Weights of a small mixture-of-experts language model, trained from scratch on English Wikipedia.
Size: 12 layers, width 512.
Experts: 12 experts in each of 11 layers, 640 SwiGLU neurons an expert, 1 pick a token, a softmax router, a shared expert of 640 neurons.
Training: a variant of Adam for the experts, 12480 steps.
Below are experts of layer 7 (counted from 0) of a mixture-of-experts language model. Rows are named router (the router's row for the expert), gate (a neuron's input weights, with its number), up (a neuron's input weights, with its number) and show model dimensions 192-255. Each number is 128 + 32 x the weight over its row's rms, rounded and kept within 0 to 255. Numbers have three digits each.
After each expert's rows: "mostly gets" lists some tokens that are sent to it at least half of the time; "gets" lists some tokens that make up at least twice as much of what it gets as of all text. This comes from a sample of Wikipedia text that the model never trained on. Tokens count by the router's weight.

# expert 11
router:167093102080132152139082143099110129120109164070121069075157150133156147159146152135133096142077099123148134168116146186059155160112148111050179136052106166079094075144132132153140138151140066
gate0:094106134137092145075133076138111165116147108124124140127161094118152124204102113132126064176130153126101170072067134118059162155106114101106137103153146126175136127181138088160155174146130158
up0:159130119092132142173098181188121157065085144163118151143151141122089054082133091215104049145166122114121147133056138102097154096154083151136137108140085063124176166164067092159075162194105188
gate1:096140170178138167126199127126084169126118171104169176130045132142103156150087098142061172193181120097042130100130141102120118101149111137136186133144164178109139150102138169164145117152090096
up1:083134122137109114133154127163053100139039137147201163118123116154126102158124151102101151129171160114087194070108149078084080134156087152185077104141122100181138177075138120109142093149143140
gate2:148130124123147132095117128136116114126149094052128138159182153107118094116118114091116148117139111131097128187144101091181135104147066118137134158126113077116144124162129209044082129125098177
up2:143106208141091122142156128167130107117177102120095130157128178088117162192147193090147082082104126151155166142090112176114119024110187143147135109130135111176129169139112153134114162111172123
gate3:106137145093101082101139102124113133097169114120132153097114115136130130126138094133085111135122178177080123108069175142149158163088083086165140111186188143109108133112149169054161131084175170
up3:117123131151105173148113150119139164134034100112123113187141125080134161153134119173175146178098112152085104138137134080149101160061155052116122079141153100153101141051091120139117181135088135
gate4:191116155098163094122168178099141145139121147060182117097108096095167150187132075105108091122116138169123130112172092176107113103128120121150076183144113190146111128091087102154168136101132113
up4:141149086171133113139165143068159113115087109120123106100101035123124131142155072113111130143111093145130118171149153149091095140120115155127108124150121150108139192157112150109121094156165134
gate5:139149062105138087133160153161069111128119130167151107112122092147111111175113181118117108104115118158123156158141158189122119104155176110130094123126136082138114186092146108133115136160171098
up5:126130099134091081111198223127114108084173061121129130101097095146162146107143093111141096119110139194210094190133141173180144079096127137091129194118083071162107188109115196116123127167107148
gate6:086132123110142073112119161139093127075121107100136124084087104145149123126147160130068168144150068132161142155102121153115114146135120153109130126127141113125063090130118140107128140168111081
up6:176200121094134125097160119123154093133133193040197144111113158053129134164124170124101143086113175148120075184173153108141128130143129142091066141093152190136126114085130148135138130131129099
gate7:136132111167156143106078171164142178164165131121044108166133076127104149159146149158133101135105151091134076100091108105145179119169069123134131092118109161092112147127141098155098131131097139
up7:159122159121126143133140106114166098102177150132123109158149060159198161141096166157131134098176088134158130190119122151147094128146179047112183168124133144158174169145116128076142176144132128
gate8:126103146118104108142135121126104103180159147144091129082122115177110172174104159129104102110154118122133155139155160137159156125201201088107103157142187125147157164139169126103162173119084123
up8:117110119176125146144094053125110155114130119149140174144169129181152107128135082119159140124147228161082168120170186192118144099121156167103076131107096117142095119166129155123115103136115117
gate9:160180149158146144125161178102149139135128156178140127150149101110125099093083152086166146140203145072081141133127133035142109134104177155142143097152114130186165121123107076079178177131096091
up9:088100131104123137197105095114156102115111147057101156101126130158122146106130138143119111189103097142155117204116113153118136140098108176121138155115177093062087119157147182101112112105124148
gate10:148123113135164129131170082122135070169111147088107111141164136173206112100121056091111148184101101161074128190138124158120087076081112088134159145131081105132114178133149140152123098070130116
up10:181060076119107134121124128182122133125151145151146164131133138193158181084084072065138079110061149092117121098116134103072193162119132075141176173156137177131132141126087110109195124178226169
gate11:138201157144168153095128170069108117171149118157136116157131171179143156110152160114084180153103114110082125139086138135117079054120102111135168156089107149129097178171166136104160131169061155
up11:122081063124150108144120148106190108121109143111180129104143221126168181150151140104163120112118148095095068107128116181082111089141131155157131091129139120123124075112132118125177086152145132
gate12:145173124114111126157133153149134149121095172142142111126137128162074106124154159090145111183100092132078131082100134070108112078064111147149129164148116091184104142116092130174135078131151136
up12:111146109126084135137133134126091173088145065129126151149173140114169110155217126112120105064120153070106177121159168120158200123126159094194116070142174130132127133093136123179127130101171149
gate13:111201133134134142121150150113134118124063111129125129122076117131076081122102075139086171193104140091054155147111141068146141112123111108129093145157131051145123150152137133132140123139154152
up13:137147145094165123116151163141109125157116105094130116130121137108150156148134142138123163078133093105132135115160125128119162120092100095088132138094123084135102175134098065165149097147155125
gate14:073147113134124154139062092115132121097098058113130123172095088138087161151055159086108195111158122129134125103100124071132127101083134137142143094160077089117146132143089065108122216167120149
up14:123125132113130116115085108136126114191099082065051165103098129117107171185158106136154155194120135153178115109135142160139178194119086101099114151162143114161111118106132100188058149101134125
mostly gets: " joined", " moved", " worked", " LINEAR", " graduated", " able"
gets: " was", ".\n\n", " he", " He", " became", " ("

# expert 9
router:169118143127106219204080126177183172084106155131123134153157165164222095071160088109127094121061153102123147138108071114103154153125125102125142138154099153117150132139151124089120073133142117
gate0:181105140126104104132204155142139110147163132160130130176169116070110117149176180093125146145193154135191158167094142087179113106101132083128159118140150132142117085142080175144103151142115116
up0:124149138100103191146137143133129084084159192170119156070143075124119136156114101165104118146130138176096151155112121161124097181243138121164153140105157154082059092063087091129103111125181119
gate1:160072164112122150127124181043145058123129131151120125089091129106131127157110133119102089178138121125142160217141134188131196160108118067086144179101136083149123177152135146078125102187094162
up1:063078156123139089127107082113094141153155111124113111202121130084116109129147095128108107166101091134129139104134122137110115143108141157108113103108148092108170122163104068075163142118166078
gate2:099125076082129094093106144126148117115108154111083114120132120153178123183110125126138115101108160218119151134129089146104142195098110147072127121092138116124108097101126110136106162095204083
up2:074087114141158104089121174144124135142157133142101123154115105101119106142169111098143124153153110148146095130103173114083151128151071130065130132132146163153126121081098135121033128061147112
gate3:058106093065108127109120158098072125145115099145157054128111157105137093114104157088129115142159133129125103076097112124077131134137087132124121066081197160146128122120185079143148148085137111
up3:150099104072142113134159158169141048139146179103131132130129098125098038134140132110163142122130074116084153120152124091125078155077152132138142099146172073112119154153117152124110116111096127
gate4:117178154163070149074134137128136089122134137116099101123113162113131129194139113101156112130144111158098130123183123174191138128145117152159067113119119095162098026090137159152133142218121119
up4:127127086091166135114077111155153123157169131090052128152200098153155158043144111115139147114164079115132106133186113118094153130142155107098041102076117108104140109175150157213088121126171094
gate5:119166099133091074103202189121143093097120110099115134142113143148135153129093132147104180134142153155160159115039112115122117129174138168160077157151110162128147119143129148104183134203122120
up5:150130134099101115201107098092114157195101121174073111113157159053138116136162080164140120155187095080086175071106182096131084071130173148120174129174161106128188149129138115170114118105147172
gate6:113144134111136104064128085116130084144119159171109098147148109106126110117128127136132107115101058146123105131146105112103099076159071121060068146138079108140123091198129137105107136094063144
up6:136137116097165118157124139105144137094085118169115154106179137126150102123092098103172155155117131082088139103140090120155126098149170152127203134157107179154082141119139187142054120158124127
gate7:125116095070140142128116129156122136163148191138117106181156090107142143116158120132077115123106124133094098142098122111078139141070072203045152143160125118112171139151123139106115124101116111
up7:148176135077180179123079092133100140155139121087195106124187115088116114134147171131110071185101142109089128135098134058097187110138138103076166132127160147122139119072091145115130136079168132
gate8:134116100090138083171072084091156159157120120164164155109127174064099148120143106102109095122180169126082101090180106127104156137138112134133197159120147121100144178105129147102184148124100160
up8:122156131148144137151130149147130112104096145108128089130163148157142123111104147074119153061181084102101169180138160129123196067200098107077104137143083102141128120122153089145103113111065172
gate9:143117102167160112131152117112079115142110099229090161202130153097140133133146091080123124111086141157118079112094106140086118133082093135114148083117172107137155158146058142138105158142119142
up9:154172122069132105125155131143122121129136073108171115083117152171136105120209166146121157128161119156121163138157149139119122132132140114099142113192105148134125114129172145105130124158167128
gate10:125177127138095139151155119089121136137122163170169155127101132137132167096091102088142102148164084087075145082147101166148140163135104104178133126128146127143091118122121130174112111148168111
up10:119078128193067050122136108176107107122157136201124097115072175114182150140128112109101077092159124162164164114146176128125091180146138130063129093099095151083178134158094097123107149111185089
gate11:119136136145140119120130090116060147137110173134114122125172148103115160205132155112118133153092158087134128060155119167104168164123148125143108093143132142108117127087113099157164147190180134
up11:188156126127094143143155158123157120128119129137055090053138126105137105114162151113136101118151142149154109131133130179145140136116175131161145134136128141134049145133115082140166125209197144
gate12:139125105114106155104156114184126160105139165090106166138174149150094165110183120169112177104122140160122125106081111141126133154129170142086124176129135118083128081130121172154117128104139130
up12:086105136128126105144166100117104101094104102090182134109080162164155104124084123093152183088140155156188127112168125129153077143150102246122139147107070101170127100131162122133117127203202108
gate13:128157121053160108125120122081045109139134097091096110093101134131096195139091158101111107163103151112084112126141119141133151142136139135146119132091128110157180148142136171078141152154151148
up13:142106122129157137197101156111092128083088119137090047162147179143108127161125081093130134172122161109115107146121178127127169153147123144087095077127112134111171176110123163116151124211103112
gate14:195145108112176093118144078173134142144165151128077167132155146132075116148114110145154145068121195108189113127131099092138175119154146144186094136171112121158139172158113115125062172112111086
up14:055101067122190102177170112129117125165178189111121130167079194104098145119154119147179089139146193107093092100087168147145102161101166153176108125099090100118148143118082088068120112152117084
mostly gets: " However", "\",", " but", "\".", ",\"", " JPL"
gets: ",", ".", " and", " was", " is", " were"

# expert 10
router:149164125110110071146164104078117097133123164122138198150154082086186082129194150138113178151154127098167089144159101110144079106126080155216121059147180080166076097198154145149084099120098087
gate0:098079077147132091112120105133105135113172176094176131096179135142138120156118119137152118149148110174126160096167136124186144097158109118116083101162147108114155151158162102079167130042100155
up0:147162113156098084135078093121158143098126135102112131110182125082082126101168086058173142105095122094113100124110154116053206131108103133145067112128116121162150149078157176133075119130180110
gate1:103127110106141092088110143130100152174138118187175146037132057149184179116162111109124146123131190095106109117119119117150159125145131107094135094158091100129135130136099107077120130119180084
up1:139191122043094133148092116105141107138128105156153112164157188148153095087167163175149102133099149126145171136122065104100130218086142144127111127115121146145103125147201147111135125115113091
gate2:042103121059104115124112160130086135132154136116107119140149117117147183136144155090125176146155111106098136176116176132119146060128109149133179137105123147125158194097143121120207127065143106
up2:107167123163170106108161150170168110155142179149147201118090170083103123133119152146146119130151077107119095067076086143183117157139092116168111100136126096173160069103110098144170085135133146
gate3:142148117103164106174131121167123142143145117132127126132176101102137152091084134167042146112101151020074076127055133078124105130156099136146148108133144122125110117093147126179166106070157113
up3:140115133158079137109121122115080148117093103155138067134082132114128084069051168145059084172117125123160109118127091160113147103135087130134153188108167153185120152112119155164147111135075087
gate4:149124122089064141132118138110099149134140100060114097181173138105134146097171100072146089111091132115126133165135141131086116084179122140143145125119143141135174137106099114196124086157146116
up4:118047104172114066134129106105070118137177154152102134165158139088162087108168118118104103169130182202146125099139147118170101130068136105160198118112110126163152144131075169129114093128121169
gate5:137084098179114111103112140103108143191152088126173120103144137191133175119110136089128103116116093135102123131135124128100165162099134185168110102078111121145162115090143162155077126120105156
up5:137204114141090091120109132182186160136118136128158127140119100185133120143165102038142090071062097159116138114078161141131121168127093127138120169154129109127145107126134134192148153141127106
gate6:129172110137124159152067111131169136076116136142135104099115145122062123141166155127085111136121156093101114087093100114099148054122076179129087075123125185077131102141111108169081127100129090
up6:151153135147194179139121148140120097136070168079139162090150125032113137130168116116135129161174107176124110133101105161114099086097111079094090071144151089106083077163127188125142136154134160
gate7:153125102142100123141099188194141143112101172166136088115136161125105117146089113106143150156146169179173116140140121104176112135129065083153067114173171085124094148148145134149164135090066182
up7:063121089142123133122090128119139124160128058165167136085166122181121125102086145157104121101135155135154164081073155117184121198125120063151102098112128136120114153099133104083160109100116124
gate8:091111144171119139105100141087113134161168147113137121043135118127170140117189076082161109154156174108109133106131119063161081084129187109143152119109118111070128180126124185110115126114116137
up8:161164121166117155078129109127167126132137135114134149151117084144122150094093163096154162166172127129139088121109119138138171100128134056091110123095128101085117092051124172143143114146092132
gate9:132101097110133108160133169191164169150144137170120184199168081079114102056126115142146131128120152138093129097127134103108215129133099190162090158119141117050119136119116158105153180113150081
up9:158087141140147150118168132144134151152170152135127151135118127146125135155136110150111177106117212140170126062135049124129089141153190160165138132157120110107101087133102177097107209167124138
gate10:169057132144133141142146163121160104092137078119106141131158142113133152135112132119204129068048135134108111113142106107109103157119142121166184130129087144156135198095056107143184115157091105
up10:112178118097070115138138152118179075143123142111092126085166173110148114145094160142151136083103092142081069112090181096166162089129122127102129110128102149133124138158130100131171128141077121
gate11:104086127122153121086148144125112150112047116155042080054038149157093157130097196057147141105125101101075183171143134139054118111160140150097151136100141106154154191129189089118130161137084101
up11:119128121121147163181120104116195099129145161117166167115135133099150087150127110163151122128172167144151177073103103137127109163124143081097091102136129118093107101129103144122092118172045133
gate12:104197116104099112126104150056120120128096114184123119090132176133122132214083112121118098147064145109110149127171115108124090167110060143104089101158098104140148180118101114073163180112126122
up12:164104097088180157080149114163148146163122148114109131193135082096106072097129190168085120113096045114141042130113141116130106130134177094120056075127158126127099097140140138153144126149103124
gate13:132105091094150144122114148154057110109141114186068167132137194112155150160108127121099092171106138140068124108113120124108068170125110091148147172172124137133111123146114129145140165170144176
up13:152134195110130129129096111136114156074086102176111127125170149081152066123128025126128140134165105165118117099126143143175175147125127095208075130146128119138069102103124145198077165180166111
gate14:187120113085110173184093096146113143101103188074132152158155065123123090145107074064094179152087128109094150204155119148124134134122088185140097161123085108117187187061099101149160152115121144
up14:128162123158112153145091132161141152132124126163135122164124105100155105179078142117153089103171047141103167100090147142123086118102121110120096149099141130146129139135139137205130105106132144
mostly gets: "SI", "The", "This", " a", " Its", " Animalia"
gets: " the", " a", " |", " The", "The", " an"

# expert 7
router:122087096092114115144088120155137103104148118111121089143156092114111077138105137135132130139126102185107154070125165118106112152160138120122093119089176188136157121099121162086132130114154114
gate0:128077159160145184088054120088099147147116146164143121078168082182099167160136138089140113125092082092141103120162123127113132087121116118143116117124099146144118147118171122176140089147140118
up0:140185121110116073177137152168086148099117149083066201078124110067104117102141090179120122079124129216134130102144084113165117186114118194160135081161141142146149092142152103112143098141155084
gate1:117103115134122151100092131127126096154152156199106166131126145131098122139129132120111125147146148129098119088105133190127091098102100070129118141120097174165124114131115083172122204198151161
up1:092106061113113180107089155084137070147121143113137104113085128112160123143150089084132138154132124140085116114120168183138134134129103105105152088120167163027186137098169159179131114100098144
gate2:100160178152101123122053076173175102107139115160152160131151160157123096158192137147109123090173161130138151155087128184140120086147156129155131099101148127189159124110175162132078058094055171
up2:117097150101161122175156134067140166159148165118116121135179090146112121147123084153120176141129143167094189130102164165144138140174098164141145090152131125097177095147141135127076136141173162
gate3:180193153168121123162132151127134074135146083148103201113128112175135182135124112151131071072107111147117137069097089202120104203113125188132136128117123103201144134106138145160124133131149139
up3:128129099084082130144110148117114136097103201110054080121081138077088118087155100104169079157150114122131129117183116094105116198083123063130119141150143092115063116180133171126157067128167167
gate4:115176126055164152158187064105116157151142148166122101177084164167141187172135131095089123102119092109174133065134112161116149081118068104102144143084130120138115131103056089141125196134135075
up4:153178103087151141135128103148125134199149179107135136099147141152054114111065079100159192100119105143074162113102133147124128079155134149094112091090119155155101140127131083192109142107115113
gate5:086134115150075095115136148082109092139161105126144115131104110139129156111169143148146128125093166069124094114089090146126134141123157045215134152115134138152107139155096090158149079077194124
up5:125123123106219135132127192126062141087086104089128105155143123175137078126119153108147167150112144182110126120118118109102125204088160154099126133049126107084174194194085195126139072058182078
gate6:134092161123220145142165132129133079200153168132116116088124142162163161111120219100063146145075118099105115095156139163147121105128094078180157109093120133096142105150169214143097134144139097
up6:101152120104111138137118146138125130073172112158159125195185135139132119112115114181188071122142072149107108157162136137105162110100084123095203110204145153142139104172076144136120102101089105
gate7:143134122075130137183134197167108145117102172095051085179096184131112134136101107165111108093139078095113141152165138192153107139137097162160134118131099166169107140149117090126176118146088128
up7:174114151099038140125110128193155122099124086164103131059101104179139135098075089124109184157096117080114112113118067062083145127152170117069176127124111116100168092133071121093148092150152157
gate8:160156129104189091182116119084104143116104194122094090141137134138102067110167164113075101127125139066083099078107157086112162142111109112127122076121109117152108150180105085151095124082199139
up8:147145160076136111140136058206087073158155096026131095155167117165174140165145138156147122129074174111100044164118093134113104102104181139197123132135124106126123140110155131083050120119130115
gate9:132098174157131124110107112149132153105124147163138121074101141109140098098187162096123111124121094099122097132137119175186142080117137103183139153112068165112091133139028060096138105173146086
up9:168137153143171142144114136088108076112107197100145155126082119119141132100186069140147051100157177106122119113141078148140095161097124122097160141110093152049125158134115122112110126165189157
gate10:118099150128169162099181153099125139141170121151127107024145091131125177139161151117118129175072111125101128162152100134187161097078135153165060171158133132100177134119098112135168119121137110
up10:155105105102178117127088112123113132136130152156187113098150100123061124177137144091157163132125136135102159158131160102135130147173126144154121185103127104098154173034139139158113092142153153
gate11:112134158088096144055110106169059114173116166162141148168138089076152083156127138150127132145122094132137120135062114199139085114121164132097118152118108122107083210071129120121118144149138142
up11:114144127134077119138110085178129161152065111158095123081104099089086124151171086117121141149176118141091149077109144189152147148101126130078080128055136126093123178168145144174126088127120181
gate12:152172108160207081120187077106102111151128135097164126148114130136112127107154153083157144107106174141088070102121124050114130100150159093156145111147202106189116152090095151138074076124092126
up12:155100133137117178122143166088133204127109133159113119105113108158073115101081198155119156127089142084136138145157209174098150152099104097112174150069120105147132163169130134133114097090134177
gate13:119084169183095146158144116131126155114123133159122104103112183131169122207117107135160127120151124122148154091096120145143153044061082121079134200131142155154134242122107137103129182094085107
up13:056112115186094184157154066181134123201128156123118156098112149150111084129114121128138109159186087113128171088077054128182161116144153133120128128135125109112159128163077146028083167095106147
gate14:132134120146138161093116166122120162132091106129106171162134144123172133148130198083153114137172112140100121056176136073136120135110158114098119102162129135134105098083140152089163138108088114
up14:115170131181143181176096083112133170122123158109180149099116109097158109110126065152123166142152101136126097150094132108121129114122125117114090143132088155162118125121176110124138181106110138
mostly gets: " when", " after", " between", " than", " about", " during"
gets: " in", " by", " to", " with", " for", " on"

# expert 0
router:157152175114163079113106083067099106158147176119154103184113157107062119180105077135152096142124105123117054134134090140117107099120107135187130092148162109102100097118130109128174096052104149
gate0:086145148144120168121120145095107148155127135114116055136168117121090137059040100095130181113162140053124150163088135085127061162067126099134097087149074179131132057112135114081125117159128093
up0:142152115092106189149152126163111105141118109160079063099103129125181142092122141114134114137188163143153162135155184141110123126108114170144130114173099076140175119144182179168143096111115084
gate1:088147169135109125120131117135150133103090129114041121155154124164113165113087093150137099140112106121162144109125132123084180142137098117160106151082158119107124137126159078142167164163154177
up1:092172127127157143151109144105146139109164138152111163161146095132156138138138093200122166137114080105168192121159145127118172152109125082145125127127084120119060154158121098043166114166117112
gate2:091082140090132156179110095148133148085165165110172185111191052206094125152154078135138178219108144077138099182147103077154104142113085160112102080166175153122133159123097133171134095144136091
up2:122131164147113174165139170144161169083074139075103131135144158102108172145168111111098149103100109102084094137127193143117076131146104119138050138082153125128167172140129097163147100118062124
gate3:144053121090179120174155147145136141174156115135107152103129136087127142085159140147158161121142087119131114153137196110116110126106183142096182140155135135126084075147110103128080108138112155
up3:108117099113132121166220174137149103158162099121121126153177114142127126150128188099131071032120071117162103176181138131154092141114136145104142119109158039106079126184116167165165092127188151
gate4:096136170134148077095141136136135155172128040166112125138133095111094157153099129136125127156154136135141159170172138132093115136181118131121107104172168131131138109110157108137153142141144147
up4:052145124100130118141198119111153164106129149130140078105124125129120120135116084168117135143142173134126170168177109119066026126146152122125117151149132182154164134112143176135166149079147142
gate5:124149092153149079143115098073098117150160174163103092160080161074064082149156121149115134102135121150100118086161100110100132142108148105178161124066151104180130113134178171121157175105109146
up5:127124117150134141060141116124163166138155093109155112120074105077094079126177108119161114140139178100082143192125141137134189107150124169141128059136085132046092165117116079088144167133114159
gate6:109139093100148128087089174131101122084149167099191108148190146131086149122078119170085126138150071114134111086125092184179077131146075126125130141138135131107125138086135140108100110116118123
up6:169108126137112162093146132152113123129152163137108149137075125135115073182095101152098176121104141213184142057181090138081081115082140090101114121127127146102082090107093081114160131146174158
gate7:122108145117064046108192120107082086179146155092078159126137085181212148088098167156102118131124069087098160160160162139111104119169133132104093116102078090174115106120108100120133177150124129
up7:100079113115150173101122155157138200117101165190133121144123145142160177159140108123169159084106151179109120107161157114133159138094110106150139124150156078122138150076116072068156143135154131
gate8:105144113098147128166104167092124141173124211136133170146132104095100162140102124089133153097098151122130109167137149130085100064117072153127162162119096117138140128150152101107150175131149130
up8:124107118094110170072120147095108097102057148076122093130117106131136096074123120159120123169128184114079152151142095102142147174134116121112099125141151080142148108097151098216139155123095119
gate9:151127079095122113095177097113151120116106097143119141148118126080144140095137099147096080058101152085087181122140125123071100103234130129139127102112123122181121122073149186078053141112106082
up9:155141099086066170140146120170187090118147094121148138152133095154121088126129147146122111085138080079095117130116141171164141107143124090135124092093151146059100159089125127153146137141137144
gate10:095105101130100117128109161168099111083091126069095055184140178111123136153145086124104085141075134142137049148175125152161115115090106216107100143146164132108154086086120182095197187112062180
up10:187120169154118180154131129097081239167161106164136177066099104106150127059178177157143095155150117101086104117056153091116125093109181149114142091138127162109191073144123101134143167122134136
gate11:175000137127135142168187178164135116124116129143110140070080195135137109086099097119111121108103132068110141153179199123114138161085106140129101125187126141135114127070080099105096136119058142
up11:086144172148118146130145149132086167139078119167111120142154131164114112071127150178143131183099129161104151082136090123145173137190151176125100073081115120114129078157135100141104117156127107
gate12:086079171163101115128120156153171153161133182123089125142081134075083153124160155112166123211135148138084159123151139146123128145112146120132147155154170161147134130098154138107166098125125143
up12:156095131129114169116126178182138108207165124156094121168088114072097214075115097155110096170139111130069112131169108148115120104175095161083133128150114187136154092166148144074163133132158214
gate13:099128090086130130134131167124134166173102134112101181075099149144095212087139108146145106122157115110090118087101160124145142098094209130080176123163176194147109181142162178100126176144151139
up13:071135109129068121189119185133153102087105124167136163134121132114166133175204128215160120113105063153107151062107105174168107105188151146172175130175134144158072095109083200155112118148171170
gate14:102141216083129078117093078147102159049130080078142146134156080142104153145052134141138082123124129109088132113137115184058090135154111113133111169129121146167072127068165139166171133142113191
up14:120131121189134154131137165127082112137148162123115130142142081107126152176071094114161078123149137106113119119069127158091116095026107123149123119089134129092110090070107149211120159125093160
mostly gets: " Length", " Siege", " Species", "See", " Website", "Population"
gets: ":", "\n", "-", " |\n", "|", " is"

# expert 6
router:063125096143099141142122150120162055135134126162163115143057136152127145105186120100126156127142158122123160086161089116199108068141086176128142139090160113126161166144141116100163171175127142
gate0:137135155064128100096146104137107156142119147117127098073134115107102109123156200119149096147111111151210168126106163137100109166112123157120127085104069136164108129086128057118162180089130098
up0:123115114096152102133145101168103064079102064181125153136127100150133102146137108127090122136127121111095176167178128111124135127093164094173131116101155169197130094143171120190059104116178093
gate1:110183203108110102099132171131166120161151135211087135134123110130123113112086164119107156109153115145152152135122141112085086159122078121134111142088156128115113119137205122122101122130097083
up1:169126132108133110115108130126097112156113147141094089191115149146139098111156060121141104136120130095166147142110106117099134175124156164146142131133129122136115120113189107119115070110141116
gate2:136114189127079138190082131157076161077125135166084121165125138148151157170145127138119103101104107158131124127126145184109120119152137094160179136145100154085156118119105077155098143152133084
up2:117078104139082148153106127136091130139122143153151136148112131125129133131163132149130167150139136195099127041111137150168132126179177114153117158121120054093132067098091109136056162159102166
gate3:162092172097124068155089082133068121073156116122119141126188119123071123122153144117132126178137102074120120137101129148090174133138128157114101137114150136128131085124101116175123148088158093
up3:109071130067089086138165129110106142134152126138117108127145132164183081108144146120234133131142188038156179125135079133133151169165114153103132206117091052156136123134115042110125090108128213
gate4:115151124114138123157114156142106149110164096143138096134097138159133079123095101075167107119091204066168133138106133119106150076116038046131154106138164105145147129116196109091148083115171096
up4:087134078093134136098141097119084093153104158125070142145138158125109141151102110113106119125190099137077120157144129097177124139127130076130108094129180106135199152141089122114111065085114168
gate5:156137146141094153104126136155141126170110130113120184157119125120108169115074121016142125158115152108044088101107117135120139134149143117112054132125145125138116163122137140125127121153122142
up5:084126145182064131156164133109127170126088157198142126116156164152139169154140142147147198200135169103111119149066100165183086171115163131104122173122115098094139168154145149149194109191111191
gate6:106100166188167100069143063149084149199156090166121175159119093117078128100159084091085103141155165143043126095068189124059110137105201119190144168125138165063140126125124085190169143154088195
up6:139177157144063120123143169183166111161128144192106133114172071080138104123136143136146141146103111129125135129138115154071136098125155104122138099191140215127124160082171155127108173098128131
gate7:114144072102092090131118140102104165086127173053119112135102184132141141111171144121103113113103134077131145075194169096179126111151115154154124062139017208130197117135183123128123134101127134
up7:072105111133105114150124122132082178174116155123138126130121169107157164111126096076138087119091102074131120078134131119171118073158095101100121119141084144097130147141133128118177101123122131
gate8:128112083118205177131096137089103128091164160117101104132158085136108131106156185159119202122118103079102092139056109116154077193156115157152118115132100128105148144122074090123157132100113168
up8:127116084123124152054152122109061029090135097075113177122131122155207115134103183100226094128129089097132124142169139116166136150088106199093145135190111135079117099107130130139105178082103085
gate9:067128112151117153151107138093142104159154123063121176136147111092194103090137142106093085110159136071177164122127109133128114094133092124207082125103125139153112138112092125157152119105105142
up9:100154160183131141087168098161152140172170091171128186086118083074143157131120102119175112193139150132085171131125178117088124103128186147091180111105153091146100148135147124102137168086106070
gate10:035097137085128109090113181131153111120139104170191070085134068136109132161070189090161180060111134087208185156097138145123138147119122078131149076098094132144142142085112087120096159077145155
up10:137065174141164143195096105129098162153065067114121097120101111058094182126148120132176180127167128119122143142098127155103120190189075088119164166205107111174167119142115147092190103150161086
gate11:174181142115111159112125138128123147100141140105074154189166059130118151120088047142045158136105111174118148181126179135089130124133108149089122168124109151140093182135143075180102112157120123
up11:134148104111087104148077110164099134135147123100129147123166134118163133109150162148190074129112106133130114147094156175163145119096146141178107137142096136132128108146118130164131146035092158
gate12:115142091119131109083110129116119119133167098141131123123125101124070175129077098125173119119142119111114156130157109127124137095161116144081096158137074148097151173101135135089110149182131147
up12:095197114134130154105100197158071104076144102154128118117116183137164132165132102163105103122170120154155098113136102104083166091154110115092142104121152069129141084108124166160122184141121154
gate13:079110060080133134150193150128102109227122147109165121150128157071134163111197134110138101125124121143136152161101094128108056142124113159138108136077165123141123076083144155151165098074138107
up13:103145090113104129175111129152136118078166100110206150103182115165085141152123082167150173134163083128148130084143093107119139155110142152125155095156113107127106112119178129170051152184153147
gate14:138211114097141132114164190055133163113072145141136214069107114071095178144078080177165156145133140112140110124131128121111121151103092166164207091142107152136152089099139133158114125188115086
up14:093133037120162146098143073155118106136128103095119148148103141167089055168141140122111128093082159146106126100129155103134113132125117140143143108129119097160076089103104129079128136150062132
mostly gets: "|---|---|---|---|\n", " MF", " DF", " |\n\n", " FW", " Challenger"
gets: " |", "|", " |\n", ";", " |\n\n", "\n\n"